config.toml
d_expert = 64
balance_bias = true
max_steps = 4262
Below are experts of layer 4 (counted from 0) of a mixture-of-experts language model. Rows are named router (the router's row for the expert), down (a neuron's output weights, with its number) and show model dimensions 0-255. Each number is 50 + 10 x the weight over its row's rms, rounded and kept within 0 to 99.
Before each expert's rows: a language model's description of what the expert responds to. This comes from a sample of Wikipedia text that the model never trained on.

# expert 42
Consonant-cluster word pieces. Subword pieces like ist, et, sc, Th, ct inside words, such as Pen-ist-one, stat-ist-ically, arm-ist-ice, det-onated.
router:51 51 61 54 50 50 49 48 49 50 43 61 54 49 55 54 72 44 45 54 52 51 38 31 43 36 43 37 57 57 41 57 43 60 39 49 39 46 57 38 36 68 49 51 67 60 59 72 49 60 47 46 43 36 52 49 50 45 66 37 48 59 51 72 42 55 41 35 32 35 49 55 53 52 54 54 31 58 58 55 56 62 36 65 42 46 48 52 67 62 60 35 49 61 54 65 44 54 57 65 46 53 47 50 57 66 60 39 52 33 46 49 54 60 40 50 73 46 65 45 48 50 39 56 35 59 40 72 49 33 44 57 59 37 33 69 62 47 55 62 54 43 53 49 37 50 70 45 48 49 44 61 36 50 66 29 44 37 53 30 50 48 44 69 37 60 41 35 53 49 55 46 52 41 45 69 62 49 50 51 53 72 48 48 58 38 49 48 51 41 67 59 52 51 55 46 53 36 59 40 28 57 32 60 47 31 69 61 52 51 48 65 46 44 38 39 53 49 57 52 39 52 40 54 63 57 28 53 63 24 38 41 59 55 45 39 50 64 62 61 41 62 42 29 41 53 56 53 44 58 52 57 51 50 61 45
down0:37 56 59 53 36 42 39 45 61 53 42 59 60 64 49 69 53 63 51 46 54 58 53 30 37 42 45 31 45 45 48 48 55 57 34 58 46 45 58 47 51 49 48 45 36 48 32 71 62 53 56 50 63 51 35 62 50 47 36 51 35 52 55 46 53 47 55 41 58 61 79 60 53 60 50 33 46 48 69 38 55 35 54 53 47 53 39 54 46 46 61 58 63 79 34 48 50 46 50 59 50 43 36 48 53 40 48 41 53 41 55 60 52 37 36 56 57 55 35 66 59 52 54 55 48 56 58 45 45 43 46 54 51 50 42 36 54 58 61 52 48 63 53 31 39 72 34 36 64 71 70 61 66 41 46 49 61 62 46 52 53 56 68 43 61 53 41 52 52 67 64 53 43 46 67 63 59 57 39 54 51 68 50 46 78 57 44 51 74 51 44 40 57 49 51 57 72 53 56 63 71 71 45 56 68 57 44 47 45 40 44 34 40 41 51 62 43 27 38 55 58 41 40 57 35 52 49 58 41 44 50 49 38 64 55 46 43 45 77 59 49 54 51 48 51 47 49 53 45 50 48 46 43 54 57 41
down1:40 48 56 45 35 47 44 26 35 57 36 52 58 45 62 62 49 59 51 59 40 36 53 66 39 56 52 53 47 35 66 53 63 50 37 44 44 47 55 47 78 71 36 57 64 45 46 38 51 53 45 53 50 40 53 42 61 39 53 48 69 30 58 46 37 36 66 42 45 42 62 44 48 41 41 63 27 55 21 51 52 32 49 32 41 48 44 63 53 67 46 45 30 56 60 39 50 62 58 49 58 49 39 40 51 60 52 49 58 60 43 63 60 37 68 40 51 48 45 39 53 49 55 46 42 61 57 57 47 51 42 67 58 50 67 31 48 56 32 57 46 42 46 37 32 56 54 39 40 63 45 39 60 58 43 55 54 54 45 59 40 54 40 60 39 52 34 62 48 63 41 40 28 41 61 69 47 48 53 36 38 32 53 56 46 53 54 58 53 51 55 54 60 45 43 36 57 65 65 48 40 44 61 45 61 37 59 45 57 45 59 49 39 52 52 62 36 36 67 46 44 60 59 65 40 63 49 40 49 56 71 47 55 31 32 55 43 54 42 55 51 42 46 42 52 51 55 57 62 52 49 44 44 59 66 65
down2:34 58 47 35 68 42 39 42 35 53 62 55 36 49 60 34 53 34 45 65 52 60 36 49 40 44 52 50 38 48 44 61 33 36 66 44 57 38 40 45 59 49 62 58 39 60 56 43 63 51 39 59 44 32 55 78 32 48 61 52 39 58 39 41 34 56 43 48 38 41 61 55 33 42 56 50 55 44 71 65 51 52 63 52 59 63 46 44 62 41 38 63 52 43 45 48 45 59 44 35 39 40 27 58 53 42 50 47 55 65 50 30 39 48 43 47 41 52 42 58 51 41 64 59 34 62 54 57 51 58 32 56 49 56 48 46 44 46 44 53 26 35 51 53 43 45 47 54 38 63 53 67 49 40 61 38 41 52 43 58 46 66 80 58 36 44 60 39 43 47 42 54 60 40 57 56 45 57 60 45 41 52 43 55 40 47 42 45 54 66 69 51 49 44 57 49 53 47 52 47 52 57 34 47 67 41 41 50 46 60 45 63 63 45 43 49 52 60 41 59 77 45 30 59 63 61 71 45 59 52 55 47 53 37 52 31 54 50 59 40 44 44 74 43 46 53 54 64 50 65 44 60 45 51 40 37

# expert 58
Foreign name syllables. Middle syllables of non-English proper names, e.g. Kunigunda, Waitangiroto, Mosjøen, -ović, Taiwan, Shanghai, plus some table pipes.
router:44 44 48 56 55 45 56 46 59 39 34 65 35 52 55 52 57 28 42 51 63 61 40 43 40 36 56 52 53 43 54 58 61 63 53 55 42 27 43 42 46 57 52 39 52 63 45 57 47 48 35 43 55 46 69 45 50 56 58 51 48 64 63 61 13 35 54 54 44 47 53 48 62 56 59 51 57 34 53 42 45 63 47 48 36 43 58 41 70 56 60 35 67 66 38 54 43 46 44 51 35 42 51 44 50 52 59 49 62 31 39 61 42 51 34 36 53 37 65 53 47 64 50 61 44 57 45 71 46 36 57 49 58 56 21 74 58 54 50 57 49 60 47 42 37 67 45 50 37 34 39 66 46 45 63 37 50 63 43 34 49 42 51 60 45 47 37 36 29 41 58 51 53 59 48 41 45 61 60 42 57 51 58 34 48 52 50 55 42 52 60 60 52 46 46 46 62 55 54 32 62 68 30 62 38 46 48 50 60 48 49 55 66 53 64 46 58 44 69 53 48 45 40 59 61 38 42 54 70 35 45 63 77 51 40 50 50 55 50 58 59 52 44 51 47 67 49 64 50 39 48 66 53 43 45 47
down1:44 56 50 56 44 55 61 54 59 56 52 64 65 50 40 47 37 57 49 38 43 39 75 40 37 53 51 35 38 50 49 58 51 46 49 68 59 50 54 39 59 63 50 46 65 59 48 62 60 49 52 63 63 50 53 73 63 35 34 54 52 52 21 71 37 58 52 57 53 42 37 56 52 52 52 43 71 43 56 49 72 49 57 44 62 51 57 52 55 41 58 45 36 54 52 53 48 54 52 41 47 37 52 39 56 48 47 61 44 39 61 48 51 47 59 59 49 53 33 56 38 51 46 48 39 34 40 59 29 48 41 49 58 54 61 52 72 60 52 45 44 40 43 49 62 72 63 40 78 55 48 66 54 51 53 48 53 48 34 62 58 42 49 26 47 47 42 59 45 78 46 52 58 35 46 63 53 63 43 43 61 59 63 62 63 51 57 44 60 56 51 50 49 57 66 67 47 51 29 44 53 52 61 56 71 51 33 55 53 47 49 43 33 39 84 55 57 41 50 32 54 55 55 47 36 60 52 45 33 56 52 56 51 47 46 44 57 67 45 55 43 44 39 66 41 48 43 44 50 39 52 62 51 37 71 49
down2:59 61 30 68 40 47 31 58 58 62 63 68 42 51 50 49 49 44 40 58 43 46 69 62 45 70 37 59 34 54 62 57 60 69 47 41 67 54 66 31 55 49 47 55 59 60 42 50 45 46 58 52 52 43 55 63 55 52 36 48 46 51 58 39 28 60 51 49 48 46 62 65 52 46 36 40 48 62 57 46 40 61 43 47 43 47 55 57 46 35 53 46 44 63 33 57 50 48 40 53 46 43 41 43 46 46 45 58 53 41 61 50 66 50 36 58 39 46 58 39 42 49 55 64 39 51 67 63 57 22 49 49 65 39 44 67 50 71 53 63 62 56 52 43 54 68 36 40 65 50 30 59 51 56 55 58 24 44 37 49 28 53 53 40 48 38 51 31 68 64 45 44 49 44 56 78 55 45 53 64 45 65 49 52 48 54 49 56 35 47 38 54 57 53 41 49 47 54 58 46 52 59 29 58 60 59 33 42 42 54 28 56 58 52 42 56 38 29 66 55 45 61 54 49 28 44 45 43 58 40 54 38 36 45 52 46 65 51 38 48 45 38 53 65 49 44 50 62 48 41 46 52 48 48 66 49
down3:34 37 39 44 45 57 66 43 57 44 32 51 44 60 44 46 56 34 47 45 55 36 67 48 37 53 51 55 64 49 39 63 39 50 43 56 48 40 64 40 47 55 29 38 54 45 48 39 47 51 39 47 56 54 71 45 49 58 54 54 75 52 42 37 50 43 43 64 37 49 41 64 39 55 41 51 50 60 56 60 36 60 42 38 47 42 56 60 57 60 62 55 35 53 53 48 71 32 39 64 59 55 27 50 51 58 62 46 47 34 44 43 59 38 39 48 48 53 62 34 61 37 45 36 51 57 54 60 41 51 56 49 37 58 40 38 41 65 45 40 54 47 33 70 52 69 39 66 47 40 38 63 52 54 43 61 39 42 45 55 53 61 42 43 28 72 42 45 70 53 46 54 36 40 49 54 51 47 27 50 57 47 53 54 58 40 55 61 46 50 52 37 52 63 30 54 61 61 48 59 54 68 68 41 59 65 51 59 47 49 61 52 51 43 64 43 48 41 72 55 51 39 43 42 36 48 63 47 53 33 48 46 54 60 31 32 66 48 44 38 46 46 35 60 43 39 56 46 58 34 37 46 61 38 37 55

# expert 5
Word-initial syllable pieces. Opening pieces of longer words and names, often capitalized, such as Al, Ar, Per, Sur, sub, inter, con, before the word continues.
router:55 49 60 44 34 33 67 42 45 51 70 60 26 41 55 66 54 52 46 53 62 73 37 56 40 48 34 53 53 53 53 56 30 44 56 53 48 37 43 54 34 43 56 41 41 53 60 61 51 49 51 46 48 38 53 39 30 56 55 46 56 52 40 52 35 41 62 46 44 43 46 45 51 67 45 53 34 25 75 54 59 51 40 46 39 61 47 57 71 50 33 45 62 38 64 47 59 36 53 46 59 66 57 69 45 55 45 45 57 30 54 61 56 46 58 39 63 51 42 46 53 54 47 47 47 49 57 52 36 43 36 58 40 38 43 60 54 53 43 64 35 53 43 38 36 63 68 54 51 28 62 52 29 53 48 50 51 39 49 46 54 56 25 44 32 40 55 62 40 60 62 43 49 48 65 68 21 52 65 48 64 45 68 53 49 41 46 46 49 41 56 51 51 49 49 35 49 53 50 47 50 64 51 57 45 40 75 46 55 35 50 48 51 53 60 40 61 51 58 39 31 42 30 54 48 57 50 56 54 47 33 45 61 38 52 53 37 50 56 66 41 54 47 40 53 44 62 39 52 44 55 61 62 40 58 48
down1:50 38 51 60 35 45 50 59 56 70 46 43 30 40 40 59 45 60 47 58 44 61 39 30 47 50 51 35 47 55 50 57 38 45 44 55 66 40 60 57 40 43 51 71 57 51 57 43 61 56 49 38 58 31 53 55 45 47 62 45 39 47 58 33 49 74 43 52 39 66 57 64 55 40 44 50 53 48 47 35 57 57 45 47 67 54 62 63 41 55 47 37 55 54 47 34 49 43 63 47 60 44 24 68 52 53 49 51 53 46 61 55 37 52 57 44 46 48 59 39 37 59 41 48 53 46 45 61 25 48 63 53 66 57 51 43 58 51 67 35 26 60 47 46 60 06 58 55 37 64 51 41 51 55 69 36 57 62 47 61 47 44 56 45 51 51 44 48 39 40 46 59 48 50 35 69 60 38 52 64 48 51 52 49 42 49 64 57 44 57 47 47 60 42 47 58 42 45 40 69 28 53 42 47 42 45 58 38 50 42 42 31 58 45 51 51 59 49 47 29 54 63 57 31 50 38 39 47 58 47 59 51 61 64 46 68 50 61 64 47 67 50 41 62 40 67 46 55 37 42 42 53 41 37 47 51
down2:48 57 33 46 54 62 59 53 37 39 50 46 39 73 55 43 46 44 60 58 44 50 35 39 51 37 46 42 46 59 59 45 56 58 49 41 66 47 51 44 46 61 64 63 73 56 48 46 54 56 52 17 55 73 46 52 35 60 51 54 62 61 43 70 50 47 52 58 56 56 33 42 45 39 56 45 61 42 43 53 56 63 51 72 41 53 41 55 47 45 27 41 61 54 43 44 56 41 48 40 43 54 64 39 54 56 60 65 59 29 41 70 48 56 55 59 52 54 40 39 48 57 43 52 51 46 44 68 59 55 63 44 73 57 66 51 51 50 47 32 57 48 43 41 52 58 75 64 50 81 65 57 57 56 49 53 57 55 57 64 47 53 35 56 54 50 41 38 41 46 40 50 49 57 58 35 68 64 48 60 50 58 39 66 54 44 55 44 49 60 49 47 54 43 37 66 42 44 45 20 42 37 52 51 40 55 46 48 38 45 46 46 43 38 51 48 36 33 50 56 56 40 59 66 54 44 38 59 50 59 55 42 47 37 57 16 52 63 56 43 56 50 33 65 54 44 46 43 63 52 44 54 55 39 48 58
down3:56 52 57 51 34 43 55 60 45 43 53 70 64 35 44 47 49 44 49 42 54 41 57 58 39 60 41 57 32 49 24 63 68 60 52 50 47 46 44 51 33 53 46 58 55 44 54 60 39 33 63 45 58 41 58 49 59 44 45 52 43 44 66 51 47 47 52 57 59 16 48 54 50 46 44 63 32 50 40 46 62 55 51 58 44 42 47 33 72 33 63 39 39 42 43 44 49 53 41 53 43 48 73 39 58 45 74 62 38 73 54 44 57 64 47 59 48 50 43 56 57 47 37 50 61 32 30 39 37 57 63 40 47 53 42 70 44 46 59 46 41 53 24 54 50 53 48 77 50 64 52 48 74 50 60 54 55 58 77 60 54 46 56 56 53 61 45 53 45 54 50 54 45 61 44 51 42 61 49 51 60 65 55 55 46 58 60 62 48 67 50 49 55 48 38 42 52 61 59 51 54 51 59 38 63 44 40 67 45 61 55 46 65 55 59 32 27 40 41 42 54 43 62 54 41 62 47 52 59 43 44 44 48 47 36 56 52 58 43 52 29 61 62 48 58 62 55 49 57 54 37 50 43 62 65 68

# expert 22
Word-initial Latinate stems. First piece of longer common words such as dist, int, inter, cont, ext, pat, ref, e.g. disturbances, contusion, venture.
router:41 44 40 49 39 47 62 33 41 60 55 69 28 53 47 60 55 40 41 69 53 64 47 47 50 47 35 52 55 40 49 52 45 37 51 54 51 53 55 52 30 41 46 51 57 64 64 57 60 54 51 28 58 45 55 38 41 52 69 39 57 55 48 52 39 40 47 50 55 40 52 49 46 70 49 60 44 49 74 51 42 60 43 42 42 49 65 58 72 59 52 44 45 51 60 50 60 46 54 68 40 48 59 66 50 58 42 41 52 34 47 50 44 53 59 34 72 60 51 37 44 31 29 53 41 62 43 65 33 36 37 56 56 49 37 50 41 47 58 58 44 59 55 44 33 57 55 43 51 47 60 49 28 46 40 48 48 64 44 36 65 65 42 36 34 42 63 68 53 56 63 41 40 47 56 64 41 70 49 29 58 51 69 39 46 44 45 55 44 39 74 55 50 45 44 34 46 39 53 59 44 57 25 57 53 41 59 59 46 40 54 42 67 49 58 36 56 43 52 54 25 47 44 57 54 44 49 58 43 41 27 31 46 47 57 48 40 64 51 60 38 51 39 37 45 47 42 49 50 51 56 62 51 66 64 50
down0:60 62 43 56 54 56 57 50 47 37 57 57 52 38 43 40 58 44 53 63 51 52 49 60 48 43 46 54 64 55 71 70 47 42 42 71 42 38 45 46 43 54 67 55 53 68 44 76 53 49 71 67 51 63 37 51 61 78 67 41 51 45 43 47 48 76 45 44 62 43 48 30 54 43 32 48 46 55 53 43 44 46 47 38 60 56 54 68 43 65 43 51 50 37 33 46 49 44 59 49 40 56 49 62 48 39 49 43 49 53 43 52 49 59 40 54 53 50 52 60 56 38 62 60 53 38 42 49 43 36 56 69 53 52 59 53 34 37 33 49 68 48 52 48 43 49 52 44 67 42 60 61 35 57 60 58 47 46 52 38 66 54 67 59 58 52 60 65 50 59 55 41 67 34 45 48 55 48 48 70 54 41 40 58 51 58 55 65 43 44 36 41 41 49 51 62 29 38 48 40 61 52 48 63 55 51 41 65 39 62 55 54 37 41 28 58 65 46 50 42 54 39 39 55 43 45 62 15 50 65 48 58 46 51 50 26 45 34 51 50 47 27 40 55 48 41 40 59 52 45 46 54 60 53 37 40
down1:58 40 50 37 48 33 59 49 36 42 54 50 52 47 60 52 54 62 56 54 35 43 33 43 51 55 42 33 32 50 36 53 33 59 55 46 57 54 58 57 56 50 34 57 44 40 48 54 71 52 47 50 45 39 32 37 44 54 57 60 42 40 61 50 55 56 49 51 60 48 47 60 59 46 39 67 52 57 43 50 38 54 41 62 62 60 52 45 56 52 62 54 56 62 46 55 52 41 51 43 41 56 56 58 51 55 48 58 34 63 55 60 29 43 49 40 52 51 58 45 44 46 49 48 47 38 36 47 33 47 64 49 48 42 72 45 57 41 37 52 50 60 56 42 46 45 57 46 34 38 67 29 44 31 39 45 56 50 46 40 64 48 65 44 74 60 32 58 61 44 57 55 53 30 61 58 52 53 30 51 41 42 55 55 51 36 65 46 51 17 47 33 50 50 29 70 49 45 40 54 39 33 44 52 47 72 57 45 39 40 78 53 34 33 41 44 71 54 51 54 40 42 27 44 35 44 57 54 49 64 53 40 43 41 63 55 39 70 63 39 50 58 24 41 48 46 45 50 54 43 46 44 53 39 56 54
down2:15 62 51 47 56 63 50 59 35 55 61 60 38 57 63 30 37 55 45 46 51 59 43 51 49 63 46 49 50 51 48 51 35 35 56 52 83 61 57 42 51 79 35 19 47 52 37 58 63 41 33 59 64 40 66 55 44 56 44 61 42 47 59 36 65 56 51 55 53 49 69 67 59 59 64 57 70 48 42 64 66 64 45 65 39 68 48 55 56 46 45 30 51 63 55 43 55 54 60 55 54 58 62 54 52 52 38 53 48 62 60 61 57 33 52 51 47 46 45 48 33 44 48 55 54 41 39 40 55 55 49 42 63 43 49 61 50 49 59 49 31 53 37 49 44 63 40 58 63 55 65 56 55 48 34 50 60 49 51 37 44 53 48 49 54 41 53 41 52 47 54 55 71 51 60 57 50 54 38 43 37 42 47 52 43 47 61 71 51 50 46 26 56 50 71 47 53 37 46 44 57 64 51 29 51 36 46 46 40 55 57 64 36 45 66 55 52 54 50 43 36 39 59 57 61 54 36 50 50 28 56 48 61 42 54 52 46 42 36 47 49 55 62 32 57 47 60 47 51 46 46 49 41 59 45 52

# expert 61
Slavic and Central European surnames. Consonant pieces and endings in Polish, Czech, Turkish and similar names, such as Krzys-z-tof, -ski, -kov, Gome-z.
router:49 53 52 53 70 50 57 61 33 59 37 50 39 37 55 46 58 44 33 43 60 64 57 41 33 34 59 61 61 50 48 50 47 56 36 52 36 42 42 56 54 43 55 31 59 57 31 60 44 52 36 59 36 38 58 22 49 66 59 40 42 63 61 44 43 48 62 44 50 44 54 39 59 41 64 54 50 45 72 42 56 58 60 42 35 43 47 61 75 59 70 38 69 73 53 61 42 51 47 47 35 47 60 56 46 48 60 53 58 42 51 61 45 45 44 34 44 45 56 54 30 51 41 53 47 54 55 66 58 51 47 44 54 62 34 47 63 46 59 49 68 58 56 50 38 81 61 48 39 36 52 44 44 45 52 46 49 53 47 43 52 59 56 41 65 41 51 41 48 54 57 41 53 68 68 49 42 63 64 43 54 57 54 25 62 47 55 56 36 32 59 48 45 45 54 55 51 53 46 49 39 69 52 65 49 32 53 46 56 43 44 54 61 53 61 40 46 65 58 56 49 33 50 60 56 45 36 58 49 56 43 50 68 70 38 42 55 59 39 55 44 64 48 31 46 68 40 54 38 40 64 62 49 50 48 46
down0:39 21 46 71 51 40 38 64 43 48 47 32 68 46 66 58 66 43 56 44 63 44 28 35 48 59 65 56 54 50 34 48 39 35 48 50 74 36 53 48 57 47 65 61 51 47 40 51 56 49 44 47 55 49 61 36 43 60 63 50 50 54 56 39 60 54 48 58 52 68 41 43 35 49 44 47 49 68 27 58 68 49 73 57 64 41 56 35 46 61 46 64 52 64 58 45 38 47 60 37 61 57 57 43 53 35 49 53 35 60 50 46 33 42 56 44 48 33 59 63 60 62 33 63 45 38 52 43 55 69 55 50 35 42 68 50 53 45 41 44 48 55 40 42 26 57 43 40 46 53 45 44 66 62 41 56 51 70 47 56 57 67 59 67 51 35 45 64 48 56 37 52 42 53 40 47 23 57 54 35 62 46 50 51 41 45 46 53 58 50 38 55 40 53 70 45 57 36 52 51 46 32 63 55 42 44 44 51 48 63 50 47 64 43 40 57 42 47 61 50 35 48 43 53 52 64 53 51 53 33 62 64 55 51 55 49 25 65 46 43 55 58 49 42 53 36 51 53 59 46 54 49 54 57 48 46
down1:51 41 34 67 30 48 54 42 42 46 58 43 49 52 49 64 62 58 41 65 53 67 34 47 62 59 43 45 56 51 56 52 28 28 48 39 53 52 49 58 36 51 69 53 46 69 44 48 56 41 64 58 47 47 38 42 44 54 57 47 36 39 49 36 35 47 52 52 48 47 55 44 45 26 41 47 45 49 54 50 59 46 42 44 68 65 41 41 51 44 56 37 44 60 40 47 37 35 72 58 39 45 45 62 50 61 54 40 57 29 42 47 43 38 52 54 44 66 63 59 54 53 41 42 45 62 67 51 41 36 43 58 48 49 70 30 50 44 65 72 30 36 65 34 42 49 49 38 54 66 68 53 36 42 42 54 38 62 54 39 70 36 59 47 42 35 50 46 47 53 63 46 53 42 40 38 29 73 47 46 45 51 51 55 45 47 20 38 40 38 62 46 42 59 46 37 46 53 53 56 65 42 57 46 46 46 43 48 55 38 48 41 52 29 55 57 33 48 43 55 56 55 55 49 48 59 61 65 43 55 50 36 54 51 68 32 46 46 65 39 54 56 54 40 70 47 53 56 43 53 59 49 55 54 60 51
down2:44 49 57 42 54 70 64 56 56 53 56 50 56 33 46 47 51 38 60 38 43 54 59 59 51 46 29 57 43 60 64 50 35 44 45 53 59 46 49 41 47 44 23 55 61 40 59 53 52 39 38 55 39 65 43 57 76 48 52 57 64 58 64 51 59 38 47 30 53 41 54 52 57 55 45 50 54 54 29 44 54 50 55 45 63 33 45 47 38 44 51 53 67 40 34 51 56 51 53 35 53 38 59 40 47 49 45 41 55 65 58 63 72 49 33 52 47 44 69 47 53 35 57 49 69 36 60 65 43 51 70 54 39 53 54 64 50 43 28 31 53 36 43 34 39 52 32 46 56 57 46 52 57 54 42 31 41 51 68 59 56 43 66 59 52 77 50 61 59 42 39 42 48 67 45 51 56 47 44 67 39 48 55 28 43 62 45 34 40 50 45 52 58 51 43 64 38 46 56 41 47 47 62 58 46 56 46 46 47 41 54 55 52 65 49 46 73 53 34 55 47 39 44 32 47 42 45 47 54 50 65 67 41 43 55 60 50 56 28 63 45 47 45 58 61 54 50 41 66 43 33 57 63 65 42 37

# expert 7
Table and heading markup. Pipe separators, column header names and heading equals signs in wiki tables and section titles, such as Votes, Date, Party, ==.
router:61 49 53 48 46 45 54 52 43 33 53 53 44 49 60 64 53 42 51 44 45 61 53 57 44 50 43 37 48 42 57 31 47 36 31 57 39 45 27 69 49 47 53 23 47 68 37 54 50 41 39 43 47 57 44 41 59 67 59 57 54 53 51 54 48 58 38 67 43 42 52 26 52 56 52 50 53 52 55 54 55 57 38 46 35 48 40 36 51 46 45 56 62 53 57 51 58 51 41 37 25 58 51 43 45 64 52 60 49 43 33 61 67 53 56 57 51 41 71 55 47 45 25 64 41 71 42 63 36 54 60 46 52 52 42 50 46 56 55 62 44 56 48 48 48 53 64 50 55 53 53 58 40 59 67 42 51 50 36 34 60 36 29 44 44 46 63 47 43 44 51 58 36 46 62 73 59 62 55 44 61 71 62 65 64 48 58 65 59 33 56 51 50 46 36 54 70 54 51 59 36 49 46 49 40 50 57 54 49 39 52 45 72 45 61 22 52 56 56 57 64 54 28 56 50 57 32 60 67 48 52 50 53 63 58 42 45 54 35 48 62 70 44 27 42 63 47 40 55 51 58 67 63 41 43 47
down1:44 56 51 37 47 71 47 47 55 45 50 59 59 28 43 37 48 44 64 48 41 43 65 60 40 56 50 39 45 48 52 39 50 58 67 50 40 48 44 57 61 29 35 60 50 51 49 69 52 72 52 49 64 44 65 45 82 59 59 60 55 59 39 44 46 55 45 54 46 54 50 46 26 38 52 36 51 58 50 51 48 55 31 55 56 76 57 55 53 52 50 39 63 42 42 36 47 54 48 48 53 44 45 47 41 57 67 43 55 64 67 66 61 56 45 58 47 37 57 43 51 36 51 50 54 40 69 42 28 52 37 58 47 54 46 59 39 51 43 64 56 53 60 38 49 45 55 78 48 53 38 54 68 36 49 57 51 43 50 45 33 49 61 56 50 38 44 40 57 29 37 51 56 59 64 46 48 43 47 50 41 58 55 25 55 59 66 55 45 47 50 44 55 39 33 63 38 54 50 51 46 45 67 52 59 65 56 53 67 65 40 53 55 56 44 58 60 43 44 63 36 54 47 49 61 52 46 31 49 65 57 56 35 33 42 41 53 36 44 54 42 59 47 59 39 55 63 55 40 59 31 67 56 24 40 43
down2:49 46 49 68 38 48 48 38 34 56 71 42 53 45 42 52 55 49 31 55 53 54 56 61 50 51 54 34 38 56 51 50 52 56 49 70 44 45 61 51 63 30 58 43 25 45 50 27 40 58 58 63 62 65 45 52 51 61 59 46 62 43 56 70 64 56 38 46 48 70 43 46 38 55 48 52 57 47 47 47 46 57 61 42 67 55 55 55 57 60 52 56 60 43 36 41 55 57 50 26 58 57 48 62 54 45 38 31 51 57 53 49 53 35 41 43 37 38 49 59 44 41 58 35 43 44 49 42 72 36 43 44 53 40 50 45 43 51 40 51 38 58 34 37 58 68 55 26 49 63 43 53 44 44 62 34 41 53 62 46 53 36 65 45 54 38 42 40 60 49 42 54 66 71 47 51 56 48 43 38 49 40 58 72 45 53 51 43 59 61 52 41 48 58 40 46 54 58 31 60 51 41 68 20 67 48 67 56 54 42 54 47 50 44 72 47 34 62 51 56 59 49 53 58 64 56 44 48 42 58 61 51 49 54 70 64 45 33 23 63 53 54 51 40 70 46 43 44 44 51 52 50 37 65 53 60
down3:61 51 41 48 70 50 52 36 38 54 50 47 52 34 63 56 54 52 47 45 51 52 50 70 35 55 63 50 61 45 52 50 56 53 32 49 65 51 50 36 48 62 51 48 52 16 64 47 40 51 56 56 45 47 48 67 57 66 59 53 58 71 37 51 42 71 59 45 50 63 25 48 52 57 71 57 42 45 54 59 64 63 47 40 78 49 51 42 42 37 29 52 42 54 54 48 64 41 30 62 42 58 61 64 69 61 55 46 44 49 52 51 67 63 58 61 49 41 46 48 53 37 53 33 57 45 44 55 63 47 62 57 62 56 42 47 41 45 63 49 59 46 52 34 22 36 61 46 39 58 50 43 62 51 31 56 32 42 60 39 52 54 43 66 42 62 61 45 43 52 47 59 50 62 46 45 72 69 68 61 47 47 41 36 47 58 55 38 50 55 57 42 54 58 51 48 35 46 67 48 45 59 42 56 53 48 23 47 54 53 50 39 45 54 42 35 60 56 54 40 42 55 54 58 43 51 54 44 46 51 60 62 25 59 48 53 57 45 54 58 45 39 50 56 49 27 55 44 58 54 55 50 62 36 36 45

# expert 62
Consonant-cluster name pieces. Word pieces ending in consonant clusters inside surnames and words, such as st in Dunst and monster, th in filthy, ord.
router:54 57 38 55 43 60 41 66 30 42 46 65 44 47 48 62 55 31 41 64 56 53 58 55 24 37 56 37 48 43 51 58 57 44 54 52 46 29 48 51 47 54 31 36 48 63 52 48 47 35 43 42 51 51 53 34 59 57 55 34 55 73 35 51 43 59 58 45 46 49 61 59 65 50 42 53 38 62 74 57 64 55 48 53 39 52 35 53 63 54 49 53 63 65 47 52 62 48 37 38 34 43 54 52 55 55 50 56 58 42 40 49 37 35 34 46 59 57 55 42 27 47 40 50 31 48 32 56 35 46 61 56 62 41 34 63 58 46 76 52 68 61 49 41 48 67 48 37 63 47 55 46 42 37 56 43 39 48 45 42 68 57 53 46 48 40 42 66 51 57 43 38 48 62 46 40 44 60 52 40 58 64 46 40 58 56 36 52 46 35 65 62 42 48 41 44 51 53 64 44 42 54 38 56 45 54 50 70 58 35 40 60 53 46 55 48 64 57 50 54 58 49 33 44 51 48 53 59 70 38 42 46 60 56 28 38 68 60 62 55 36 41 45 44 26 59 38 59 62 56 60 62 42 61 41 49
down0:34 48 45 53 42 49 55 56 47 56 47 78 42 63 56 54 46 59 60 30 24 45 53 38 49 58 64 38 54 34 44 43 59 60 37 54 47 58 60 50 61 54 51 74 47 49 55 39 48 69 53 39 52 45 42 52 61 29 60 68 62 35 46 68 62 60 54 58 48 49 39 37 38 26 48 56 57 43 52 55 58 45 53 43 66 58 53 59 57 34 42 64 58 35 37 45 49 41 49 68 39 51 43 35 53 45 55 38 31 63 39 51 51 46 54 37 44 21 56 38 47 67 67 31 37 55 35 52 43 40 50 52 56 46 40 55 72 58 42 54 53 40 43 60 47 36 56 55 44 51 49 51 58 66 57 49 36 58 50 40 52 35 67 58 47 50 35 31 46 34 57 51 63 49 51 53 58 60 57 62 52 42 46 51 55 54 46 50 66 54 61 56 66 51 43 35 38 51 44 55 52 51 56 53 47 36 63 53 52 37 40 45 50 58 49 55 40 53 59 40 42 55 47 62 50 68 52 41 27 56 47 44 56 37 50 54 48 62 39 42 48 49 45 68 37 35 53 52 53 51 21 58 29 43 54 47
down1:31 50 44 55 28 55 45 35 39 48 38 62 31 56 58 42 46 51 44 65 54 47 57 59 57 27 68 45 60 46 32 51 58 42 57 36 44 64 57 70 49 47 69 68 64 66 40 48 34 41 55 56 51 55 61 62 51 52 49 38 51 57 55 45 49 52 47 57 35 36 63 43 49 54 53 39 25 45 63 61 57 46 67 43 35 52 27 53 53 67 41 54 33 50 44 57 46 45 48 52 48 53 47 64 63 71 53 57 48 55 61 53 49 38 54 68 49 51 44 39 38 45 51 36 38 47 48 56 35 42 36 37 59 62 41 37 59 30 44 52 44 64 57 64 37 44 49 40 52 54 36 60 40 54 54 67 44 59 48 60 56 48 57 44 44 34 54 38 49 41 51 37 54 62 48 60 49 53 52 37 47 52 32 34 58 49 52 39 46 51 50 28 62 64 62 54 58 66 38 65 64 44 58 50 53 40 36 47 64 42 30 41 52 39 26 58 51 58 54 49 49 56 44 71 51 40 65 40 46 49 52 54 53 50 55 40 50 38 35 46 47 57 43 48 32 47 58 47 52 52 29 58 40 67 52 63
down2:44 54 43 37 57 50 43 42 57 71 64 63 38 50 49 43 36 44 56 48 57 42 47 57 72 62 65 32 49 52 49 43 58 62 58 73 42 69 45 54 46 55 61 48 64 49 29 48 54 41 54 51 56 40 41 63 43 48 61 41 43 56 20 32 61 44 43 70 35 47 54 48 42 37 40 38 37 27 58 53 58 58 31 47 56 59 43 34 57 55 43 48 45 48 49 56 41 49 56 58 46 33 24 51 51 44 70 55 29 51 44 54 54 54 33 60 54 34 57 52 46 51 60 50 43 54 49 53 45 50 40 37 38 37 42 44 40 53 55 59 53 54 46 51 35 47 55 55 49 49 74 54 39 56 59 59 43 41 31 58 34 57 55 61 45 40 45 47 61 39 38 41 57 59 51 47 37 58 46 41 29 53 52 55 75 46 42 35 63 40 50 35 64 50 53 44 58 51 39 35 49 58 35 56 35 39 51 45 52 46 35 44 39 41 53 46 54 66 74 51 40 55 45 56 64 55 66 39 41 41 56 56 57 51 51 44 63 32 52 46 58 61 51 48 57 48 56 58 49 55 56 55 43 29 70 41